Weights of a small mixture-of-experts language model, trained from scratch on English Wikipedia.
Size: 18 layers, width 192, 40.1M parameters.
Experts: 48 SwiGLU neurons an expert, 3 picks a token, a softmax router.
Training: a variant of Muon for the experts, 433M tokens.
Below are experts of layer 8 (counted from 0) of a mixture-of-experts language model. Rows are named router (the router's row for the expert), gate (a neuron's input weights, with its number), up (a neuron's input weights, with its number) and show model dimensions 0-95. Each number is 200 + 30 x the weight over its row's rms, rounded and kept within 0 to 999.
After each expert's rows: "mostly gets" lists some tokens that are sent to it at least half of the time. This comes from a sample of Wikipedia text that the model never trained on.

# expert 6
router,180,169,138,166,168,151,162,220,229,157,203,189,219,209,197,170,223,212,197,181,170,191,227,172,216,244,224,170,186,144,213,186,256,233,172,175,170,177,170,150,252,181,174,154,165,220,210,210,199,227,202,173,224,194,208,123,189,225,210,144,152,205,170,216,226,244,203,160,214,173,208,167,221,242,145,262,206,216,122,166,162,224,194,158,197,181,223,208,229,180,196,155,242,193,156,201
gate3,167,218,181,145,207,219,239,235,199,158,210,162,203,230,209,222,212,204,217,215,260,223,138,211,184,177,157,197,155,175,196,208,263,185,193,186,207,153,220,133,162,245,215,220,178,166,172,191,231,249,224,162,196,179,158,237,181,224,225,213,196,207,211,208,183,234,125,222,198,218,220,238,180,202,196,167,254,226,181,227,249,218,187,211,184,198,161,171,204,251,231,191,203,238,154,204
up3,200,185,190,151,165,156,119,184,240,166,251,213,216,209,222,220,188,221,184,174,133,212,193,184,203,174,240,202,189,232,203,184,188,223,246,201,286,182,200,220,172,186,183,193,226,206,183,200,174,186,222,188,248,183,182,130,191,207,176,232,199,162,232,199,198,183,167,233,214,246,260,202,172,207,165,203,178,207,233,223,218,226,194,182,204,160,210,211,217,168,258,196,193,207,207,194
gate4,192,190,180,219,211,147,226,153,242,229,219,221,222,235,194,218,200,191,203,133,181,275,163,143,226,143,246,206,106,221,218,140,178,161,221,174,240,257,241,221,192,214,155,191,170,179,156,227,190,178,175,239,233,176,205,205,195,222,165,201,225,149,194,186,227,160,207,204,210,181,199,185,122,190,211,219,199,213,189,128,139,170,246,154,253,208,249,158,178,206,246,170,224,207,201,211
up4,199,182,214,207,209,137,216,200,255,193,102,159,175,162,196,212,174,162,153,211,219,191,222,246,172,183,210,187,202,209,219,203,210,228,203,183,205,178,194,257,159,184,224,216,217,177,216,185,151,157,191,160,209,244,214,220,217,127,169,218,188,201,226,171,156,171,200,219,166,222,178,139,205,246,233,212,186,179,254,214,187,156,205,184,155,156,199,179,220,207,218,284,191,189,215,126
mostly gets: " 35", " 33", " 40", " 50", " 39", " 60"

# expert 8
router,179,170,187,186,203,226,188,167,201,233,204,217,196,193,185,229,204,178,230,149,211,197,216,158,201,203,190,180,158,181,163,207,137,196,253,195,227,230,207,184,183,125,228,219,184,236,195,162,227,210,181,215,210,196,202,165,192,194,192,232,147,189,226,165,244,214,171,211,237,184,234,236,201,145,256,193,200,174,193,172,242,217,166,213,232,196,158,181,199,160,157,239,213,200,185,236
gate0,198,184,233,202,196,183,221,176,219,232,222,206,170,209,185,212,207,223,189,186,212,255,181,195,249,220,168,216,190,244,201,130,192,221,203,215,187,172,249,178,193,209,158,212,207,202,158,162,200,195,222,194,264,145,226,216,210,200,239,200,172,238,184,201,204,193,176,183,183,219,168,202,157,167,196,210,190,224,232,169,185,233,214,171,196,188,154,248,171,163,174,122,212,178,176,229
up0,238,208,176,215,159,186,256,189,205,179,193,227,200,197,163,197,207,165,182,217,121,145,187,171,248,262,181,184,213,194,181,234,190,177,192,181,184,220,216,166,231,231,209,220,202,238,179,190,226,191,239,196,145,147,173,179,184,168,206,190,200,230,187,137,194,151,214,150,187,223,161,189,285,209,175,253,236,209,213,216,188,215,214,203,227,202,237,162,219,205,245,174,217,141,206,182
gate1,206,218,205,123,173,238,159,217,243,195,231,170,171,192,126,205,222,199,172,190,207,243,191,204,240,194,216,230,163,206,202,197,193,211,195,234,183,246,161,160,180,190,201,177,247,148,232,135,218,212,194,221,196,164,263,230,212,199,201,201,221,232,196,201,204,210,219,257,172,166,206,208,175,172,249,204,205,218,204,188,204,163,230,234,208,242,140,215,170,190,192,204,201,212,158,196
up1,203,183,246,205,186,200,156,177,218,231,205,233,215,202,158,157,156,158,201,273,183,176,201,206,157,236,170,256,255,195,211,212,195,263,191,227,219,166,226,186,263,219,230,215,194,188,232,200,184,180,165,241,227,208,153,249,215,150,191,206,187,193,161,218,213,183,184,175,223,266,145,189,218,190,233,193,184,196,136,181,170,167,183,199,205,168,134,179,173,190,238,192,228,194,187,204
mostly gets: " Award", " hand", " command", " tour", " award", " travel"

# expert 9
router,178,202,216,186,177,185,192,281,204,228,242,177,180,210,198,229,203,220,225,183,171,221,168,222,228,169,223,119,143,173,191,182,188,178,184,181,197,161,134,180,184,164,215,209,182,139,193,185,190,259,181,154,203,200,258,221,207,207,187,205,183,182,207,194,180,278,224,127,229,219,206,225,241,166,183,175,252,191,156,195,124,171,220,175,172,197,152,224,159,168,187,185,179,234,186,210
gate0,186,136,256,224,171,210,199,225,195,131,171,257,207,197,206,218,181,214,221,208,207,163,245,242,178,174,193,205,221,195,200,134,205,235,181,226,198,164,176,248,208,260,230,237,211,203,200,199,195,169,199,193,253,267,259,204,145,243,198,188,183,141,182,229,197,230,176,226,220,212,179,167,182,206,177,203,186,215,233,230,198,186,221,208,197,153,155,228,196,201,180,215,184,245,191,227
up0,129,281,220,228,164,240,149,174,205,181,188,217,219,231,188,232,201,219,160,215,228,229,146,217,174,187,186,196,170,197,158,232,244,232,212,197,207,210,194,206,204,239,202,181,179,226,208,250,145,181,216,206,247,231,190,194,232,199,274,192,196,193,243,201,221,168,186,210,214,139,201,199,153,222,228,178,230,224,233,196,254,213,196,202,170,253,210,213,219,148,251,208,203,154,212,244
gate1,264,190,210,163,185,204,136,222,178,208,183,246,250,206,239,201,223,224,186,215,203,152,182,209,202,160,243,204,162,227,161,197,219,227,188,243,142,131,196,152,196,234,196,185,229,214,196,146,154,153,219,175,225,235,200,210,183,151,173,249,219,206,193,171,250,227,211,212,192,187,206,171,212,179,204,213,222,191,178,198,193,187,159,194,180,219,200,228,187,201,181,118,138,194,221,200
up1,212,182,170,252,206,171,154,160,184,261,180,241,245,199,166,218,185,186,216,215,168,250,210,221,168,183,246,179,221,229,219,180,191,211,226,203,199,165,160,247,248,193,209,209,196,239,216,227,170,236,197,192,205,211,207,198,267,167,141,211,135,133,250,214,199,236,218,171,199,219,207,181,237,169,251,178,175,163,216,188,176,240,206,197,211,264,193,172,179,144,189,188,139,190,183,195
mostly gets: " City", " Stadium", " Ward", " River", " Hall", " Museum"

# expert 18
router,175,260,209,235,230,217,189,205,189,197,213,206,174,162,186,199,215,210,169,238,240,211,220,202,215,258,164,129,234,186,231,180,194,210,200,266,162,152,191,151,168,178,206,163,223,194,218,195,234,201,225,139,200,228,191,185,152,212,204,223,205,206,228,151,211,191,200,204,134,217,165,198,207,167,217,188,225,266,202,231,209,234,246,223,172,242,155,201,191,260,175,246,195,222,223,264
gate8,208,278,232,198,235,236,213,215,205,213,202,159,185,187,208,129,185,176,200,208,199,252,226,217,209,230,221,183,208,191,259,269,236,155,165,212,251,195,155,209,175,172,185,219,219,219,205,152,180,192,187,264,145,209,222,190,216,219,203,151,220,146,229,196,209,186,230,170,211,172,221,183,241,169,251,156,149,173,193,231,216,213,243,187,208,165,206,199,171,229,202,227,213,180,239,220
up8,198,207,209,180,235,220,243,168,212,208,189,221,171,159,169,180,254,264,158,201,160,194,171,157,191,212,191,211,188,222,230,202,141,218,251,200,180,169,182,174,205,127,201,185,189,183,251,194,183,202,197,230,221,231,186,176,186,186,167,201,184,218,226,191,164,194,203,187,207,196,259,185,213,153,199,188,184,159,164,186,215,221,245,94,200,251,173,249,216,170,149,218,228,222,230,207
gate9,193,162,192,209,176,183,168,225,194,189,211,214,202,198,199,147,242,195,209,148,172,171,185,207,213,165,181,161,211,214,204,168,238,223,190,183,178,205,261,143,226,183,235,169,174,182,186,168,224,194,161,148,174,193,183,101,174,207,236,148,176,185,196,238,218,187,221,181,204,172,292,229,136,178,216,152,147,255,142,160,170,210,217,231,214,207,199,146,203,224,243,250,214,185,186,253
up9,209,185,137,193,206,203,190,251,206,176,200,201,221,196,237,222,219,179,171,181,235,140,165,192,176,184,160,165,163,174,154,168,259,137,188,154,202,193,249,193,229,205,166,180,195,220,145,168,181,213,171,203,189,222,241,157,226,241,209,188,185,177,211,210,142,183,143,215,270,167,171,194,225,229,229,156,217,197,245,221,214,139,251,171,192,256,197,220,275,210,199,200,209,195,222,194
mostly gets: "″N", " by:", " Born:", "′", " Location:", " birth:"

# expert 36
router,256,185,207,218,224,232,228,173,209,162,200,228,218,159,215,211,195,216,166,179,196,280,196,137,186,183,202,177,194,254,219,243,224,199,281,214,211,167,246,194,162,244,199,126,235,193,240,245,153,166,184,231,231,180,205,238,209,166,157,190,188,198,232,191,221,178,202,169,168,205,220,184,170,204,260,178,149,150,199,207,181,215,179,169,212,191,214,224,234,204,225,212,217,188,180,141
gate0,125,241,220,252,175,192,197,188,184,196,174,273,204,233,175,201,177,223,203,268,163,197,202,214,196,203,216,176,158,214,198,123,166,276,136,194,196,229,224,240,228,192,219,203,235,177,221,256,250,175,199,211,196,217,178,236,182,228,197,154,234,193,135,213,242,205,139,222,231,275,219,172,209,277,225,187,201,138,218,182,174,164,193,255,183,184,223,193,226,178,185,207,182,185,211,236
up0,161,216,177,255,204,108,146,187,166,232,197,191,195,237,172,199,219,260,191,164,170,248,186,196,215,253,176,214,183,179,205,218,277,249,266,164,192,238,187,176,259,219,219,192,213,210,173,152,257,172,244,186,198,235,161,215,190,206,197,205,267,182,260,236,290,197,155,194,190,225,230,205,211,248,208,204,205,179,190,170,210,220,185,211,201,259,198,189,244,190,208,232,150,220,162,212
gate1,213,193,221,204,207,174,198,183,167,178,182,207,256,185,267,229,200,205,198,193,222,219,183,215,216,263,215,136,213,142,242,176,177,267,219,168,195,184,210,175,194,233,176,171,216,197,169,213,164,228,206,182,177,200,172,142,159,189,243,186,176,246,189,169,198,116,226,225,180,139,151,228,210,232,127,263,222,230,220,183,193,191,187,207,194,224,213,146,186,146,163,237,181,220,154,217
up1,208,241,216,197,237,202,185,169,188,210,209,189,159,245,196,208,183,223,184,172,221,212,214,191,185,171,193,162,135,208,206,206,153,166,196,186,142,194,224,200,256,168,186,221,169,185,186,212,214,227,223,242,201,175,182,227,246,201,219,204,177,237,263,222,165,181,210,162,197,154,193,205,169,189,156,243,217,182,218,276,191,205,177,205,157,166,232,213,243,166,187,193,195,213,222,160
mostly gets: " Ar", " Har", " Par", " Mar", " El", " Mal"

# expert 38
router,198,197,238,203,214,182,202,182,196,229,232,249,218,217,148,168,226,187,205,190,263,214,162,235,215,171,185,209,182,173,155,203,230,184,215,222,199,215,168,266,191,216,183,201,234,242,159,200,257,194,187,204,153,199,193,227,179,189,225,173,231,214,193,212,171,214,200,216,202,165,169,160,202,210,240,208,163,186,125,208,175,110,166,198,188,242,244,130,131,204,197,224,153,193,204,226
gate8,221,186,217,193,236,194,163,176,155,223,192,243,222,199,186,224,193,212,209,161,218,150,260,170,185,210,201,213,208,181,223,161,172,172,220,182,221,194,165,162,147,259,194,188,191,218,211,203,218,251,175,259,171,225,198,192,244,208,189,204,144,196,182,174,190,196,240,234,172,209,234,248,229,159,222,188,231,168,179,180,158,195,182,183,140,177,183,204,215,172,211,213,204,183,177,194
up8,210,157,184,186,209,164,196,193,155,193,233,240,164,189,200,214,198,194,244,186,158,206,200,201,158,205,216,205,228,180,211,219,236,198,132,215,181,209,189,229,266,174,270,214,170,215,199,199,180,159,215,178,195,212,279,193,146,166,220,247,189,139,189,177,215,175,214,195,200,185,201,167,235,250,213,155,220,203,248,221,244,207,175,218,225,199,234,222,219,258,188,198,184,132,231,194
gate9,198,190,199,118,233,182,162,165,210,190,179,141,190,198,203,175,195,209,242,173,160,165,272,182,202,156,225,218,203,169,232,178,227,148,239,196,197,182,195,220,221,238,161,181,216,190,177,193,208,227,190,203,186,177,185,183,193,167,195,197,244,178,192,160,205,186,212,170,256,172,232,220,238,169,196,156,220,208,185,239,228,230,217,209,181,139,263,167,211,175,173,184,157,223,238,186
up9,230,236,240,211,175,216,199,171,197,203,195,223,164,182,187,206,210,241,231,230,186,150,171,214,236,256,184,224,172,176,153,217,212,204,206,223,165,184,141,183,219,186,177,145,192,162,208,225,272,188,213,171,198,233,221,199,189,184,181,161,175,204,149,211,200,237,195,198,182,152,259,147,230,207,214,223,163,209,241,220,197,170,197,195,191,146,171,219,172,245,176,193,233,209,201,182
mostly gets: " made", " used", " became", " released", " began", " published"

# expert 1
router,231,196,194,243,155,202,184,171,208,171,231,241,232,191,228,239,159,169,164,180,163,210,239,201,249,190,186,224,207,220,202,211,163,180,240,230,166,141,206,183,151,185,195,200,189,219,192,221,158,221,145,238,157,168,247,232,183,141,180,233,214,214,259,188,196,236,203,188,183,155,216,211,221,203,233,235,236,214,267,218,181,212,242,147,188,227,174,210,230,165,156,189,160,180,221,248
gate5,272,239,143,240,210,215,216,173,191,224,217,210,252,189,193,201,205,179,166,186,250,116,213,250,211,238,246,230,176,191,195,211,210,177,188,222,272,231,150,207,211,203,223,215,214,228,211,239,213,187,199,153,198,213,195,227,219,172,267,196,199,192,171,145,244,219,201,219,210,149,205,232,198,209,195,189,225,241,237,257,197,224,202,198,222,213,175,212,224,210,172,202,170,212,211,241
up5,181,233,166,216,225,198,172,207,241,208,207,162,224,245,205,211,256,162,203,191,241,262,153,183,223,172,122,159,195,226,127,206,168,227,170,214,212,166,227,168,211,215,164,238,207,187,205,212,239,217,209,263,201,227,187,190,246,221,211,170,216,198,151,201,227,190,175,183,232,226,232,206,227,160,242,195,165,165,242,225,213,151,197,139,184,199,246,198,239,264,230,202,234,149,149,204
gate6,197,190,175,188,209,195,226,196,211,186,194,274,231,241,227,210,195,204,178,254,187,228,277,255,270,210,257,177,229,165,259,200,181,216,226,214,145,187,210,161,227,260,185,198,184,156,201,191,227,139,162,220,222,237,215,256,209,180,187,131,229,167,214,248,190,180,219,207,207,185,199,237,219,256,195,214,182,218,220,202,198,173,224,239,226,239,188,191,185,193,209,187,208,146,219,182
up6,177,189,234,229,189,235,168,240,194,220,184,161,222,225,194,203,212,186,247,190,148,244,229,227,231,190,217,145,203,259,195,246,161,176,230,242,177,167,211,228,208,230,219,206,176,179,232,174,185,158,199,214,134,189,255,216,183,174,205,188,225,163,154,206,163,232,169,225,198,188,174,185,194,184,188,198,203,197,200,240,153,234,198,207,217,167,194,209,207,219,265,188,173,213,265,213
mostly gets: " Lin", " Hong", " Beij", " Dun", " Du", " Wild"

# expert 31
router,186,208,185,169,215,191,210,147,183,200,235,263,234,216,231,234,238,157,229,192,177,201,166,182,219,145,186,224,147,209,163,181,192,164,275,153,212,235,234,170,163,165,239,177,184,212,225,180,193,161,171,175,213,210,154,199,202,210,219,192,179,197,204,183,188,222,255,220,255,232,205,245,194,179,217,217,153,139,166,166,237,172,175,182,227,246,180,220,156,185,157,204,185,173,254,213
gate0,219,254,186,141,169,228,208,214,186,162,201,201,211,171,222,177,241,168,217,185,193,299,211,199,214,197,231,180,185,244,193,246,216,230,206,117,155,182,212,256,185,182,195,188,260,240,226,213,193,228,198,191,187,191,206,200,229,207,240,254,157,160,225,205,154,198,188,214,187,213,225,179,183,211,170,231,196,190,219,191,233,147,180,163,188,219,161,168,159,218,179,192,254,195,223,168
up0,190,203,202,166,211,192,186,227,195,214,188,199,181,203,160,161,210,228,206,241,189,252,119,171,181,209,239,198,202,168,177,218,200,191,195,193,198,259,237,219,243,182,179,243,182,210,133,237,202,216,187,203,165,176,202,220,193,132,218,177,192,243,207,123,211,195,207,221,176,233,228,180,190,214,218,184,214,193,204,199,183,231,229,193,224,219,147,188,136,255,110,204,162,155,250,189
gate1,178,162,169,174,194,200,228,136,176,200,205,251,198,169,182,254,188,191,187,177,191,180,187,181,235,176,192,269,240,150,191,160,210,212,192,164,168,224,199,225,152,205,165,166,232,193,216,216,181,196,149,177,194,182,223,211,173,257,161,207,192,168,191,192,195,269,237,223,222,193,229,180,215,214,137,162,192,221,213,226,189,179,170,184,220,228,202,220,218,190,200,197,183,190,233,198
up1,271,166,184,149,208,205,213,202,208,214,131,190,202,151,223,244,203,226,230,165,267,259,204,220,199,197,206,229,187,205,199,166,199,228,176,227,188,230,199,196,246,159,216,199,182,168,219,243,229,208,257,233,175,218,268,193,230,174,236,254,219,181,183,214,176,176,212,245,211,247,175,190,176,165,120,166,186,144,203,169,228,190,198,221,186,211,182,179,274,213,221,159,258,225,173,174
mostly gets: " Cup", " A;", "Scientific", " Championship", " votes", " Despite"

# expert 28
router,202,197,227,213,205,239,187,225,249,177,213,137,202,191,192,170,195,165,188,226,241,179,176,196,183,231,166,173,210,228,234,239,134,216,151,143,270,214,272,220,151,227,178,239,234,236,205,203,190,205,216,203,247,163,171,200,179,224,225,228,208,193,193,180,172,217,142,203,216,237,219,156,185,247,187,180,149,166,175,164,238,185,231,215,166,150,218,185,246,214,192,235,217,163,165,189
gate3,166,201,206,272,213,238,184,199,200,225,193,221,228,167,234,117,218,179,152,206,203,222,207,187,188,189,234,146,207,252,177,188,179,159,250,183,215,222,204,196,213,182,206,156,179,137,212,141,182,223,203,203,176,244,165,218,182,181,201,180,230,213,201,201,207,174,192,205,189,162,151,191,168,215,215,198,191,232,147,162,183,199,195,247,173,238,171,213,196,222,236,145,218,146,196,179
up3,243,245,206,123,244,196,207,213,240,189,222,162,185,228,178,165,182,204,206,211,171,171,158,143,153,186,228,173,253,216,169,205,174,155,217,202,160,253,187,177,230,198,216,204,153,260,204,140,223,179,198,208,267,200,235,215,164,204,201,204,233,230,157,213,217,216,181,179,179,183,186,167,176,185,213,228,186,189,200,204,154,201,183,211,195,175,196,187,214,202,214,178,150,127,228,223
gate4,156,193,164,147,174,178,240,212,186,222,223,221,188,200,213,171,232,142,207,162,236,156,160,220,185,203,192,167,186,226,180,180,186,205,190,227,227,241,224,220,169,185,215,190,191,232,232,181,189,174,141,188,211,261,239,173,258,170,192,242,169,225,200,235,168,195,163,196,261,200,219,168,164,179,242,220,184,181,204,158,151,126,185,239,205,211,210,169,145,203,196,167,173,246,157,280
up4,152,214,223,220,226,201,173,221,185,223,210,145,218,205,214,244,232,183,215,246,155,211,271,185,197,187,252,232,174,239,246,225,177,179,238,168,171,186,181,150,243,189,178,184,208,220,178,241,202,181,213,186,199,189,164,210,188,215,222,246,196,217,217,181,176,219,180,251,148,254,176,258,172,151,128,190,213,215,142,247,203,170,204,188,216,149,179,172,180,195,179,191,249,183,229,206
mostly gets: " p", " th", " inc", " app", " pr", " sw"

# expert 27
router,217,185,234,201,193,203,171,203,232,127,220,155,228,193,195,249,228,222,207,171,229,199,199,217,169,253,189,178,149,204,258,224,195,216,244,195,208,166,194,205,204,239,159,218,218,257,202,188,201,242,208,197,180,177,232,168,168,173,151,215,180,205,220,201,236,236,143,234,235,238,264,193,196,168,181,206,189,163,226,208,162,199,143,180,195,167,259,237,250,198,226,210,187,198,148,203
gate0,276,199,204,181,222,116,244,196,145,217,218,201,177,235,183,171,247,194,228,214,208,193,227,143,215,208,159,219,206,178,225,245,235,228,227,202,164,219,218,167,213,179,231,208,204,253,174,226,207,197,195,168,170,203,283,200,201,196,213,215,195,170,208,236,140,186,225,180,176,209,236,218,224,243,222,203,221,151,183,213,202,235,242,157,256,253,235,160,230,201,183,207,224,178,160,220
up0,234,196,161,194,202,256,192,158,209,197,188,199,142,212,235,216,191,159,143,171,213,218,214,162,171,174,236,229,205,191,171,191,147,194,178,218,231,198,194,177,228,165,177,210,258,192,210,222,177,179,208,198,264,273,194,233,220,205,267,205,206,187,170,233,196,218,164,246,200,185,217,226,156,213,257,204,190,133,232,185,196,224,204,203,171,178,171,229,222,191,202,231,234,183,227,239
gate1,244,180,140,180,158,131,186,214,198,236,163,201,241,244,157,197,205,189,184,185,218,309,189,189,216,210,244,111,193,245,170,192,179,224,198,198,165,184,231,190,187,226,177,223,219,208,211,217,230,180,208,188,180,218,214,188,205,173,128,210,231,191,189,215,214,167,194,215,234,208,228,208,189,231,160,209,181,180,245,233,197,185,212,188,153,250,240,214,239,252,179,216,170,185,195,205
up1,182,130,209,166,191,185,205,172,233,195,203,167,164,128,200,212,252,184,180,177,216,224,227,181,273,191,214,167,277,202,150,237,197,173,234,161,192,231,173,164,195,248,203,204,178,232,181,252,229,185,173,235,145,208,171,183,232,190,164,212,167,226,147,259,194,209,161,231,167,214,189,256,173,170,230,167,212,186,182,197,159,202,212,162,171,160,202,243,234,176,236,231,203,204,160,161
mostly gets: " H", " D", " K", " J", " d", " B"

# expert 20
router,237,222,201,169,179,246,159,217,221,197,232,197,202,229,201,223,167,216,250,188,240,170,189,198,214,198,209,234,201,172,224,208,214,202,224,215,213,182,201,235,229,235,233,255,172,232,231,170,222,195,203,202,168,202,183,180,180,194,208,190,202,212,228,211,233,209,234,171,175,175,268,205,258,182,184,177,204,261,247,203,279,220,162,222,221,187,245,208,197,212,205,197,135,252,190,173
gate0,191,205,216,203,189,251,237,177,223,240,241,222,187,193,173,179,201,159,193,181,247,199,139,232,213,249,237,209,165,185,200,193,195,190,218,215,243,161,150,203,245,226,212,226,265,162,191,154,192,156,200,158,212,228,242,227,168,204,176,204,226,210,188,200,156,200,152,142,218,195,243,197,181,180,204,155,228,127,252,211,221,186,204,221,192,173,165,178,214,151,175,247,231,196,181,176
up0,261,163,220,199,222,199,228,213,168,217,204,182,188,203,217,215,211,194,225,162,185,207,214,208,202,205,204,174,202,211,198,281,169,183,168,151,224,228,152,201,208,225,165,206,216,228,186,146,228,305,204,140,127,215,215,213,220,178,217,178,198,163,180,200,207,199,180,160,192,156,169,209,198,195,192,220,214,200,235,221,265,193,172,201,203,247,203,173,172,203,160,218,249,199,213,198
gate1,186,163,233,186,199,162,165,215,260,212,228,198,168,277,199,198,201,186,170,150,177,169,207,189,218,157,243,203,185,210,207,163,189,202,166,155,195,219,205,203,163,181,242,192,170,200,175,196,165,174,213,250,181,217,191,210,176,134,196,191,197,139,213,197,191,230,221,168,184,186,234,150,162,162,228,226,184,232,216,200,223,191,208,213,226,189,204,169,225,272,155,218,207,207,192,200
up1,158,260,243,216,249,229,210,201,232,215,150,220,208,235,178,198,214,209,202,210,242,152,171,188,181,194,204,165,207,218,189,215,158,234,208,208,225,213,227,222,231,197,220,159,192,206,169,142,243,234,241,231,192,210,201,187,195,198,206,170,168,163,217,193,197,212,197,163,173,199,225,211,188,206,214,222,192,234,205,177,205,220,140,208,223,165,181,180,180,191,222,223,215,207,208,180
mostly gets: " ag", " inc", " ac", " offic", " loc", " sequ"

# expert 57
router,187,211,212,182,194,215,190,222,157,164,193,185,210,222,239,225,184,182,179,198,137,116,218,203,214,193,215,172,230,147,117,211,216,218,192,143,241,157,216,245,197,224,178,225,196,181,170,152,242,145,159,176,203,183,186,206,216,231,211,216,198,187,199,181,180,179,179,188,192,198,123,203,166,237,187,215,233,155,168,241,240,229,166,232,251,184,173,194,223,189,226,176,203,174,241,136
gate0,179,141,191,218,261,162,160,208,198,289,206,189,181,239,175,238,160,181,236,206,217,175,161,222,225,229,154,217,182,156,143,211,152,143,150,216,214,163,170,193,187,237,183,207,195,217,223,187,161,196,200,221,196,155,168,222,196,206,205,208,121,207,204,238,231,153,171,250,237,221,230,194,157,230,210,225,178,248,199,192,198,190,248,226,207,140,245,165,201,211,192,140,193,205,212,202
up0,176,255,249,157,172,240,228,226,182,249,207,165,175,237,128,229,194,144,180,205,206,204,254,214,156,259,192,206,230,227,197,161,193,211,202,232,215,223,188,203,217,186,212,144,187,251,207,177,225,228,209,168,176,213,173,181,242,169,229,227,182,197,206,172,199,224,153,208,165,135,211,195,232,169,164,185,175,237,183,217,228,200,212,223,249,189,247,170,233,163,192,163,201,214,226,182
gate1,201,225,203,131,197,232,213,210,166,195,190,212,185,217,200,215,159,165,248,209,209,207,175,213,184,184,173,182,230,188,228,126,189,190,180,148,167,182,216,160,175,165,217,179,206,261,214,170,200,198,231,265,199,232,229,139,130,218,203,235,197,228,247,185,234,198,182,205,191,169,151,209,167,167,229,196,204,203,205,199,211,145,198,175,219,200,186,218,219,179,152,230,207,205,204,249
up1,203,173,227,214,214,166,176,206,239,231,208,218,194,145,197,227,179,219,189,188,190,159,174,248,184,218,194,248,206,196,223,141,175,150,229,171,165,209,171,211,268,150,199,216,238,148,218,199,200,233,183,220,243,198,209,236,188,216,214,202,190,225,243,187,232,181,162,208,189,169,169,174,197,161,233,163,228,260,215,229,218,173,229,187,188,250,194,231,206,202,275,195,217,195,186,153
mostly gets: "\\", " ge", "{", " “", " $\\", " archae"

# expert 42
router,143,221,151,188,208,148,231,171,187,177,199,157,212,216,159,157,233,211,222,228,189,239,223,207,235,254,217,161,164,166,238,149,186,204,252,257,183,174,207,249,191,229,186,227,189,128,189,171,195,215,236,213,261,180,203,179,218,182,276,199,214,236,144,222,249,170,239,224,170,207,194,180,231,196,203,177,223,207,187,165,200,136,181,226,204,215,175,215,224,246,219,225,140,259,234,229
gate0,182,205,219,208,213,226,201,180,182,200,204,236,248,219,211,284,175,213,214,226,216,180,194,186,186,208,174,170,208,167,237,214,180,178,220,203,211,153,204,141,180,168,185,200,157,251,181,203,229,189,99,267,197,204,260,170,145,188,206,176,179,182,225,183,222,192,221,189,216,251,174,240,229,229,198,223,213,186,166,169,172,174,160,181,160,224,214,142,168,187,222,183,182,198,152,203
up0,201,195,186,135,205,201,238,183,245,206,125,197,274,205,269,167,216,199,195,148,127,161,249,200,199,186,218,188,171,220,221,167,241,211,191,199,204,166,197,186,159,179,222,227,224,236,198,190,212,205,192,239,187,191,256,154,207,149,211,222,212,211,175,242,174,235,203,207,232,185,181,233,174,168,179,210,196,267,163,172,224,196,98,214,194,252,192,191,154,181,212,168,194,209,190,213
gate1,212,240,159,164,209,182,209,186,191,172,205,228,229,233,182,183,208,183,235,163,186,236,190,172,224,177,203,149,229,207,197,175,176,125,160,228,198,150,175,177,180,170,240,207,121,208,209,200,180,210,213,156,219,198,171,234,222,236,158,119,242,209,224,172,176,186,182,195,241,178,181,251,168,201,187,242,194,194,194,193,232,188,206,165,200,239,194,192,152,201,195,170,171,178,193,138
up1,193,174,157,234,255,178,235,172,227,217,178,207,246,225,169,217,203,160,186,258,188,264,243,186,233,202,193,137,173,205,228,220,173,220,172,201,226,209,186,218,191,236,171,221,212,199,209,152,190,165,250,231,179,145,221,208,221,171,199,235,176,190,186,134,182,216,165,225,218,222,222,238,214,164,255,206,173,249,221,174,177,181,212,150,158,200,180,227,194,226,130,228,150,195,172,217
mostly gets: ")", " 2021", " 2012", " 2008", " 2014", " 2009"

# expert 52
router,230,206,198,187,198,192,206,197,219,207,199,198,213,192,188,153,183,215,154,181,166,214,189,189,199,203,172,115,129,207,201,207,236,165,168,150,128,187,178,199,193,213,216,247,187,132,199,260,147,193,174,213,192,192,177,221,270,138,234,196,195,211,220,181,183,205,207,223,177,190,229,212,170,201,159,250,218,178,217,174,144,203,230,167,204,265,194,236,169,227,204,214,200,215,183,222
gate0,235,213,176,178,203,210,199,223,146,207,217,237,193,176,201,209,218,211,230,156,224,203,212,126,202,139,228,231,191,224,240,186,210,182,147,242,205,196,189,207,183,252,221,176,212,170,243,207,180,206,206,203,239,164,212,187,180,236,167,207,219,182,220,160,272,263,194,200,251,218,204,164,163,252,254,212,233,250,216,237,228,188,143,216,257,219,225,175,213,261,185,226,176,234,183,214
up0,193,181,253,241,189,221,206,217,257,200,180,181,199,214,273,193,155,192,193,192,200,228,138,194,178,199,241,203,215,240,158,178,178,183,217,187,185,179,192,216,188,147,221,204,239,232,193,211,221,148,133,226,190,210,167,220,215,211,242,178,184,207,224,232,182,196,211,178,189,252,192,246,195,205,200,184,169,163,261,186,181,221,185,179,203,218,226,223,190,181,176,171,286,249,219,220
gate1,125,194,202,180,221,234,228,228,178,220,158,211,176,180,184,205,216,199,166,223,203,166,202,126,240,211,201,133,209,213,239,210,216,199,148,176,204,221,217,177,169,182,240,191,193,182,158,146,166,207,243,161,204,162,191,190,198,199,191,206,224,177,187,212,203,206,185,156,200,171,207,233,192,242,212,221,201,190,266,175,198,237,192,251,189,225,210,211,204,210,213,210,211,233,148,214
up1,239,220,238,220,179,195,208,196,201,241,186,225,177,231,186,187,176,157,215,200,268,151,146,212,176,144,180,237,145,135,186,193,236,238,176,155,180,177,207,151,174,170,188,176,179,202,237,202,156,196,153,219,238,141,190,196,169,217,230,212,216,178,234,220,227,203,218,229,226,219,274,138,217,187,121,203,232,242,207,228,226,249,174,192,195,185,183,238,236,209,250,222,197,239,240,242
mostly gets: "ena", " James", " Jones", "ić", "ini", "ović"